From a checkpoint of a small mixture-of-experts model trained on Wikipedia.
Size: 10 layers, width 256, vocabulary 22468.
Training: a variant of Muon for the experts, 242M tokens, 3799 steps.
Below are experts of layer 5 (counted from 0) of a mixture-of-experts language model. Rows are named down (a neuron's output weights, with its number) and show model dimensions 0-255. Each number is 128 + 32 x the weight over its row's rms, rounded and kept within 0 to 255. Numbers have three digits each.
Before each expert's rows: a language model's description of what the expert responds to. This comes from a sample of Wikipedia text that the model never trained on.

# expert 25
What it handles: Nouns naming a field or institution, mostly sports and media, such as team, film, League, school, season, basketball.
down0:159107158172096133081131068101063112132145182131104126165078080144145059088122140108100100119175109146128106169072207149159116123075130100076151194091103158152202084132122130140097133175105121177132142120116148123079142167152081137155126160088148101167160123195084108157153120120132142134200064143116087121142129125115166144175092080161092104154112136148135149124134121172107116178166055160076123140146153129124145120125108108129120136118112071123140167100190156118115107151105142174131102086140052133081102148052173106152084141086180166128092124129074144172076166137094164169100139105102134107174124169123116140089104156103123102113128149090112091098130125117199145071149119111100108092149111207104139115122095075082147121127104125144125135064132112073193097094098097

# expert 47
What it handles: First piece of a word split into subwords, often capitalized consonant clusters, e.g. mar in marshal, Pr in Prestige, Sur in Suriname.
down0:153151120140194166153182180138135116132121191050170182122177137134096132164137169131165109103110076146150147150171082161137125130150116132135082118061145139122138115181174117177082121141090128118097230112088102147140075135109092095176129117128102131093092115096207113087122148147111126135136160130101122172152097076165148136120120100098103124170152148083165162114091162134143142139125163151127135137119117138139172127149116130082135116189135130149083170080086136082077115153185111157134133141113143108146131073130064115162156164136171120175123112132167093111148160218138138125169162168156119121068174220142162117148144135138195158182163152115141108135130098150154171184159111073077153168189152130104122162098106146060112159090182088176146129106091093126155108109172152

# expert 35
What it handles: Numbers, year endings and cell tokens in sports rosters, results and tables, e.g. | MF, | FW, 1963, Lazio, Current team.
down0:116137111147091098107098134092125073148072123107087159191104108084122208126098116086196091157079088176078189169168129109144154117123143150117122163128125142154131109123141097105152161065135125105115136112128130083145107100131087100179133091107154107174120105096111118052121117110134114124091135078131123179157102110096145148131157125094093130175061110097115141125112086158149109090160124183186147163166071116132095124121117114140074129107143135143120126115079093158125183104107155146068101172067060132101186116073189076117132145150145124168099193089079121168120146156085115072147145196121124092173161113114161183078089183139149089186090143113149154128146111171120117131140070165136165093168152072143126155144129106132122153185128177097111088130135156034118129103086111

# expert 63
What it handles: Line breaks, == heading markers and heading words like Overview or See also, plus table-row ends and header pipes.
down0:091079124159166155137104175189097131166135161166107099153117109106118126082174093143201153148123173090098125118136134111086109080127124133159046166115121100163122070110125177159101151076131124157153143114149157184108131162079121103224200094121154181183152183120176087174116109133148131108125114129125155072112129114137105088157155085116115201137112089094154172138119136169091122161111127054145064112111119104122087103118126090108129106136105171114192140161144139155122102190152178126144163152125161109110149084098173104147126070107112100078135138130102088089125228099154174120152140091150142158070111193128152086073119047138146092099082157112106132174100086100121113100119089118118118105145147143130107113135086072160090130102100162133138128153132119075131128155190114

# expert 30
What it handles: Number and quantity words before time or count nouns, such as two years, one year, three, several, first, often after for or a.
down0:122025174113134143153099162119116107136062135154147075095114088157128041091158106090160093073101208172131161121147146128090157106136075084153176147151093076079126143067126120188111135126075156142172155125103148106118120162110101110185142137177146083141156142051212106121146134147079064149126110125147126190089160149104123091161109125154133166098113153110181148113069120146101130180159158145106140115138138163160151163136075103105179098144069084135131068169085158095128115132115134096132123136109153148106120169131142149107115114073165124113102133135120109123130114161102098149108099116125128167138089114175139149176088085195107147072095086157129075129075119157137096151146054123087131145126114136041150144096135125123148163107111127216144100093130098087135117111150132

# expert 52
What it handles: First letters of lowercase content words after to, was, the, and, such as n, r, sh, un, as in nuisance, renegotiation, riffs.
down0:121153147117116099144093123156114100090162166062118147075156170162149042061064136147116162073078092109116149154108134102130147144155188074121142175077148179107104154157054178110074201144165176122128124053098090123155114103134165069135116102172153089092100147151144176129132147071157127097104081168065124074139131070125157099126101145149105123123171181112136134125129098099134131171139133102130140089153112088114112153118149144126087157232066112145101128100161112128122173132154122154136085130162144097146147181165157116121166160137098130102155086116105109135092151100150153145095133151104144126098176096170107172137168183147129105122144131149124070121125162167153127211158170090089130140159068144139127140166184152122195185161132152087139131106133143112136111056133143

# expert 19
What it handles: Articles and preposition-plus-article chunks in running prose, such as "in a", "in the", "a", "to the", often before ordinals.
down0:083118123099123132125121192157087129101137125141133149138142120136125111094124127097139112137099123145112153107117140162092118107103129157126096068161138134087234126159179152151106035105111158135094079118098131120061111093189095106168145124141163178124130122114154147182151125122139150048050098127188093087130143145121127122116131087136105131090086160111087085115048142148157090141119180114179111137112154118150114075135104138175112181146111113131160142121107092142174166154110160047170086164104102115134150180171156127099204142106119122142119135099134144103145151147083137137127189135131099064165042118174150111020155117074158099095120134075115203121104096104155080153165131124136142111156140051082105102099098109102119083132152109113123130138132186124164165175090123

# expert 61
What it handles: Pieces of Latin binomials and taxonomy entries, especially a lowercase species-epithet start like c or margin, plus suffixes like -ensis and -idae.
down0:113177142074131161116124197158122108104106124139158137149125110194142109136161147153141202111168146152106144086154078117127111123130112129142132191096133139149197086144108115138098122117133125143166095140123061138115151148110112150150107117162152107092155103151145120148139062100094132156142071137146100075082173089116136122105059173101169156145125085084106128113168112060125072161107175091110086090165086104141151130033177112155124122168115105084098174121185154074102100107113207151154099126152086158143110124141106164158132188133154106057108099094142154149058163146147122106194187113134145115123163173127161087127207121108166124085079101095117124131090147089098087120176158093152148160141159109151141180116192126197133176148136185132120140117180111152153142084109087

# expert 32
What it handles: Articles and determiners opening a noun phrase, often fused with a preposition, such as a, an, of a, in an, The.
down0:138073095105133127125155168163129120127150144149122136038187153137150119130141024152102130079076159147143104140081062116167083079164149143169136155101157142119120151131067111081148098115102088161154135045080088146076109068109129195126115215106116072152133097131152097094115155153161142148130158167122108151099169189131141167156125144144092155101091085133162104112138104176144101075078197093135117136135109121116145111114173116101188135117143126115132141220116086132111115146140130120082104151125119095177167102096143100121134116113139110115157105099202137148152108136143114123116075093154135216152110120090151178132094140149125098142105122191106180118149162129100088105089144133124120064149137089175054143080142102113085141142092119159134149076146144092090172126084081

# expert 53
What it handles: Dashes, hyphens, commas and pipes between digits in scores, ISBNs, coordinates, year ranges and tables, e.g. 45–36–1, 25,047.
down0:100123155100127090118121118126124161086124104106107115150083134192206177101094113149128154152097177092161076194082150140202193116106155124110132081122130078147122119119095166143155200085093101180089094130129103107113120186101052140122161114111116078139086168112119116124157115120112124078173133105129142126088120152128101169072142152081112117130092177122137060078131099056081155097102139137135184103094171180131113188108085170123126176156137103101148143121160177126121141092130097126150176148131152154126158158117127113143066192120069142137119137085092151093070126072121098144101149103162135110093200181090166101166148119113137093054093138138163160127081104152114152171099140116100146127138130104117157137170115107103048167206122140151090163100127082104111099161152117

# expert 1
What it handles: Line breaks and pipe separators in wiki tables and lists, ending rows of sports, election and results tables, also closing parentheses before breaks.
down0:067134147116111077121084132131095191071123138163103133144104153170159117133094138173093075124191139068151159164194096131148098189120147129172163132113123149180107102122089170145124111078097100153097057128112117193093144197112165156087087152075111158174148151142095139116119175131104104091097126130075114141082143132122116125138145089078096159148183169076094164079084076106178113115116117130135119104126178112159158131115121151139163166160077109172108188075121144142170179134114142070124089133078109111073144141084134110088146121100107136112075117140125130202139107170122146144131128101142138167144091160155138186191138140161154043121168107195137106201136104069118103134115161068155119165139147148154098144137189125112170096102192098168105108114155133117121112153137120

# expert 36
What it handles: The word the and phrases like of the, in the, The, 's, plus nationality or language adjectives such as Japanese, Italian, Bengali before nouns.
down0:071114097160173118067157132128147116127156132180167086147144101144109197167112149100152106110129141109121181140084157145177159156173085202151097133112089161132124105120117125177140147186179163121109126147106189125138131084142055133136151119165117175104166121081153169098135080091127143155138109069097104105136166156140109129070137182104138064158132101120175119078058160117142080149141128102104117071110147155122119061116089148118085111114171169158144060173148140135094108185156131137102148163119093136044174113092130072103096096142122164093095162127095153085119106145175169098128188150110186162105121146113088130130158149112104130126096076037164145170111092107117080110079104133078145159087116092134147168166056126164118122112124139164134164147118158117106132140118057

# expert 26
What it handles: Digits, dashes and pipe separators in sports scores and results tables, plus words like champion, winner, runners-up.
down0:087175111154160148106137159051133126138077086137123148123111157149100081191099163094116132119132105151049095133099142171110127140126135101093200093097143083051149135089108157125125128136049139155084121136143104195139179131131135073137178126124105096078164183090091181182086135135191195126136142124085174169133127160124107123115163127110114161111174152135084093069103136090146145120185093132115181195090078108117094124168078116144115157178135085145143134118133136140097120162114112112168140096146135193068128166135128124132060082103080166120152146147147156115100089118112182127102128142081159078110187141127131136093164113158086149091111137167157137134113146202130116111182073143067166108135085155104134133161059107138114141101091136142097140126120090118200091168127137

# expert 14
What it handles: Nouns about companies, government bodies and services, plus paragraph breaks, such as station, development, Commission, Ministry of Industry.
down0:141119148096146109101168092106104168188111146090171109120127170117141150069090144069108134185131179183142113105057132122139114116190135097127081093154129116121130167152100105185126177111159155113139190171155147144086107074170111145093137130074078184094137093109188086137124171126106098140079109139120098162113113129077122135131130088095160179144190081176123105124175159150092108111176138138126113083099088135134160143171104113138129121124080106069151117101128144129138096160172151087172124104135138158112206042107113116100165103073073131104140152137211109040103122122114118191083131144150110100125097148071118119156151113118121113103121104071142117128158124109100149173153145100163137155061120092131181102116089149124165084205077158131089174157104127127097088185123121

# expert 7
What it handles: Early lowercase pieces of ordinary English words split into subwords, such as j-ung-le, s-idel-ined, sk-eleton, ann-ounce.
down0:090166078140096104139100069096117172162141107099106128130140150118141129102139109120166172125111100158148067142108117173166089100106145120104110152095107167147138106104150122066143128198098096152116174075175152094092108198141113137175141212159080197080123101082116143121142152130137140156124162136137128138101143116082170163131141140161178137139113123118057063086117100115149134181158174129137189182178125152145136151161154168095124135102211104196110098107155180078181122165106101116087081135093131160162155170167168118083131115135152137089118132118127200164189099144121145076105093129162115112095124158128107143118190104094164173098154129152191125124146119130081185125156202102125103133147109128170149205095155117116127074173120178093143132088129143186144104124151172

# expert 48
What it handles: Vowel-led second pieces and short capitalised opening syllables of names, such as B-ul-let, Bul-ldogs, Pro-f, Good-rich, El, Mar, and accented letters.
down0:134118142122114087136170116123017081109136152096081170140120141133117123142097154161131104178136116127117163111119138100078100157156169171086188143121156173140142097107113161115134102206120110089128171097151073089160138124106080091110132138197103115095135089108037110180135089149129151144089116100107086162074124089104135148117118088155154123143098096117200146107146110133082083097147135129141163095100075164102097177069164164137162120081167140104069115099174103124144072172155109137094156112126120125138117146147081121129133095112100185088126165139151111162135140143162134141150155147117089062095107076091170113172103130160116178144138165164188166119191168180142135123124089090161112103164184082118119105071081147114119146116111091201148196110199110122151154077103138

# expert 41
What it handles: Prepositions after verbs or nouns in running prose, such as for, by, with, to, of, known for, response to.
down2:191096147169143142113114156143093134105149136092124067147086050096108068147097133060190137126149119134153110134193110146170125085195159125127173142164125062169076155147138094129138134132117080176093132114187124144160096103142088154128124131092120148186100088120196151118137195096171147124123135188127119158112020145091104115063185121105127110093121113197076117104114141160099105171154102125108110109089152148081088202114162097111136125106181110144123134136129165072117157134182149121102152081192153083114144103079142097095153118075106133146169120115163134189132111160139161177138104137137140090126114124070125192137051135151140129086137149093120093179107100114125146124149085098145122077140165120166154123121127101140148149085114152138071161150069186115151130114148138

# expert 29
What it handles: Spaces, pipes, dashes and short words just before numbers, dates or table cells, e.g. Thailand 2023, Seeded 15th, early 1866.
down0:070167132088148108129122141143162043164146118197178145086171114132094114150138115187171104146138115148109127101132098151067135163121090117154162156149102105137108096131121117194112116135168176083153230138126155127156145115175095113138100181155126089107140150123161112136148118126122171090132114117110176071124095090168107138163104126104132137144127152125137135082135083115147133085114142172068140130138130109099138062135131103184127130139127114153034106164100161110126080122105095159119126040155152124130167115157051112160180147120124138165141140101122136173134133119065149156193126116129124124127130137116138119134128146187172162118088127132138074173123185149079067050203102090166159079061114124150145139154174092142148102191184091123100130127108164159113157190088201

# expert 31
What it handles: Vowel-heavy inner syllables of non-English names and Latin taxa, such as Alb-a, Am-e-iva, Kerameik-os, Incert-ae.
down0:115081178202124119124091121096117123087174147116132163107157138107134074078138193141114153080210125146161098106077101114131130119094144140140143117137103137142103087153119144143155146137125142098144171174116107134158165088151078115116092157134182185153131107126138147114063094092091127133128135108148125093117126103141124093108152164106082170117108153165168095141156090146081114140175169109173038150142102146103124114122145088085118160152159097121161137114186144090198134096108130192106130091090178115102112144162151164141122074118170139091111144163076132175122133143169127104117060127155155168141175058168124116137122094118160073134142060167096109172116125082073212159187152153079160074122094123079162050154105094159093139149127131107152142153129126121197169106070070

# expert 9
What it handles: Adjectives and adjective-forming pieces such as National, local, public, American, human, -ical, -al, often after "of the" or "and".
down0:181148108110122118135155137139082105131117138111158139108161118111134144200089120127185112125118134105193109117101123146123097122100147135168169136141135104137191059121140160136200124134090150112094116125117162137148089137068117157181109129134220181122103144079128123081126152126157142098131124113167161160160124112217140125152136117100150135141142172150099041091105134169169110160139093113168191119092142114109145100079069122173099094165142130144147089137100067122074187135096146128155122158125098092165109137149160099129186126157122136087126130187140093214177131167146166050193107102133118146137097082054155075152167131104071095142164133050089077162148124101143181153135107082144120162132115171157124129141132172148128120117107095099183204105129126147066154160146101

# expert 51
What it handles: Pipe separators, semicolons and spaced dashes between numbers in tables and score lists, as in "| 2 | 3" or "2–1".
down0:156138156175087113100082143152150150146135123135097142102141130143131120182132134143084143102127133056139126088140156129089137170154065197137136173061162101180102204163153101112148152117126131100104144087162128142091128096142170095068154172120112163170103084082131133028119115174153144120114151100134178199083158131104103115169132121147197138188149142146082138110124126136133146151090127124067127164150155099126163094163102146146216135121166095146089159111180122113083191122111119157118146147134123140139136105114128143081099097104164117142113113096076086138068143156119071148087174131103170111113111168124109089144102103137118122134144122151086149066130108156191141118149115147179175103120090103141107071129145152122145178008181175091102186080150110071098140131087127

# expert 12
What it handles: Tokens that stand right before a number, mostly No. in chart or ranking positions, plus spaced prepositions (from, in), bullets, c., and list-item periods.
down0:165145111117098098128166158178110131064124117115159122075119151131105106109100174133041200147121175156130178166096099091083143116100102103138080102117156100144117127103116126132099108131139195130150149105138145050145150130133086117138153104163113226152096087117135166132186073107139194159147172095100084143155112116166099117120145131100072123124105145154180150090143133109066111127118154087105141134153113148110145175120165094104160134118136165169186161135127098101135153132168167165106108130090166072080120113132175135123156129113137151142151138130155154036149166131126148081164131143097045088142221117173096123088084135145125073027118099115108082110172081166095153150192141171094108134065169148116146146149111109142108102145116130107117117085064154109169137105131161

# expert 2
What it handles: Given names and surname pieces of people, often after "by" or in lists, such as John, McC(artney), Smith, -jee.
down0:160138096127093131147045115101170119166140091177135066130174122149162167101089151178017056058116147096093138131131132177135128163140117123131118085151127078144154167135093097168181055062134146212153112124152090120170104113103142114071097091143108124177179115146127158066150092131119128075124147144149159147139143131128140059121093055150136103129168112100122134159122187166100093070153132120134105174208111156161104163152067140159113113142163120145142147079126067090154106147091126117140091094144063131139140152141123146192165136145169132084100109142156161066118103179134134133106144116105127103105094089136152172097112135092101133109171138150112106109099098134136101183065208115157121125137156170122130098141102116106098144121144099125128137183169113107121165189116137

# expert 60
What it handles: Line breaks, table pipes, closing parentheses and dashes that end list items or table cells, such as ) |, ), or a dash after a date.
down0:110178204070101159132105142136134141141128130167092101110172163189084148110146112136144058116116106163147192092081076163128109164065069093080112073117174176141110106118172105133101048098102168163073070098135130173137160102078075126116142158121075125124122119095102043129165082165143101123111144115171122143127100133101165103174115163135139096096164173135109114109123150161109123153138125092153173155133185159143168120107117105101121136174080145107109107113130113140132117121093109086145098105100124134072095167173128187140120109140140087096116122112074124140105144124096174116144124147135057073111087091149133117125104144167142159161165133171109168164065055127104158097134138130167105080126111076113195129121122041127166115056161153172076177127153114169131145144084158

# expert 16
What it handles: Digits, decimal points, percent signs, and units like mm, ft, mol, sq in measurements and statistics, plus sentence-final periods after figures.
down0:174079120099120048097093204181072160138122099124134138113136155202153118100121136103143112097094116160134156057133076125136152135153168092148197110109160090148142088138126122117151112062128168090136070135145164162100095106149136189140109144063158157137062158114087176117157144098075128143132121123168134142144078114112129116137156135125146105126149160091130157181139143196136138150144096159159131156084113145140168154134111151107060158092145143172193132138077149111084126114128236092129139120128145092148098083170100068121112085163153160141143099112134129096127133106135154148154061183175104107130089149130106125125125126166086160130143135129156170176096129085133127096151121181091093091157074123115034151105102176088054118086143126134083158125105099140129054142177100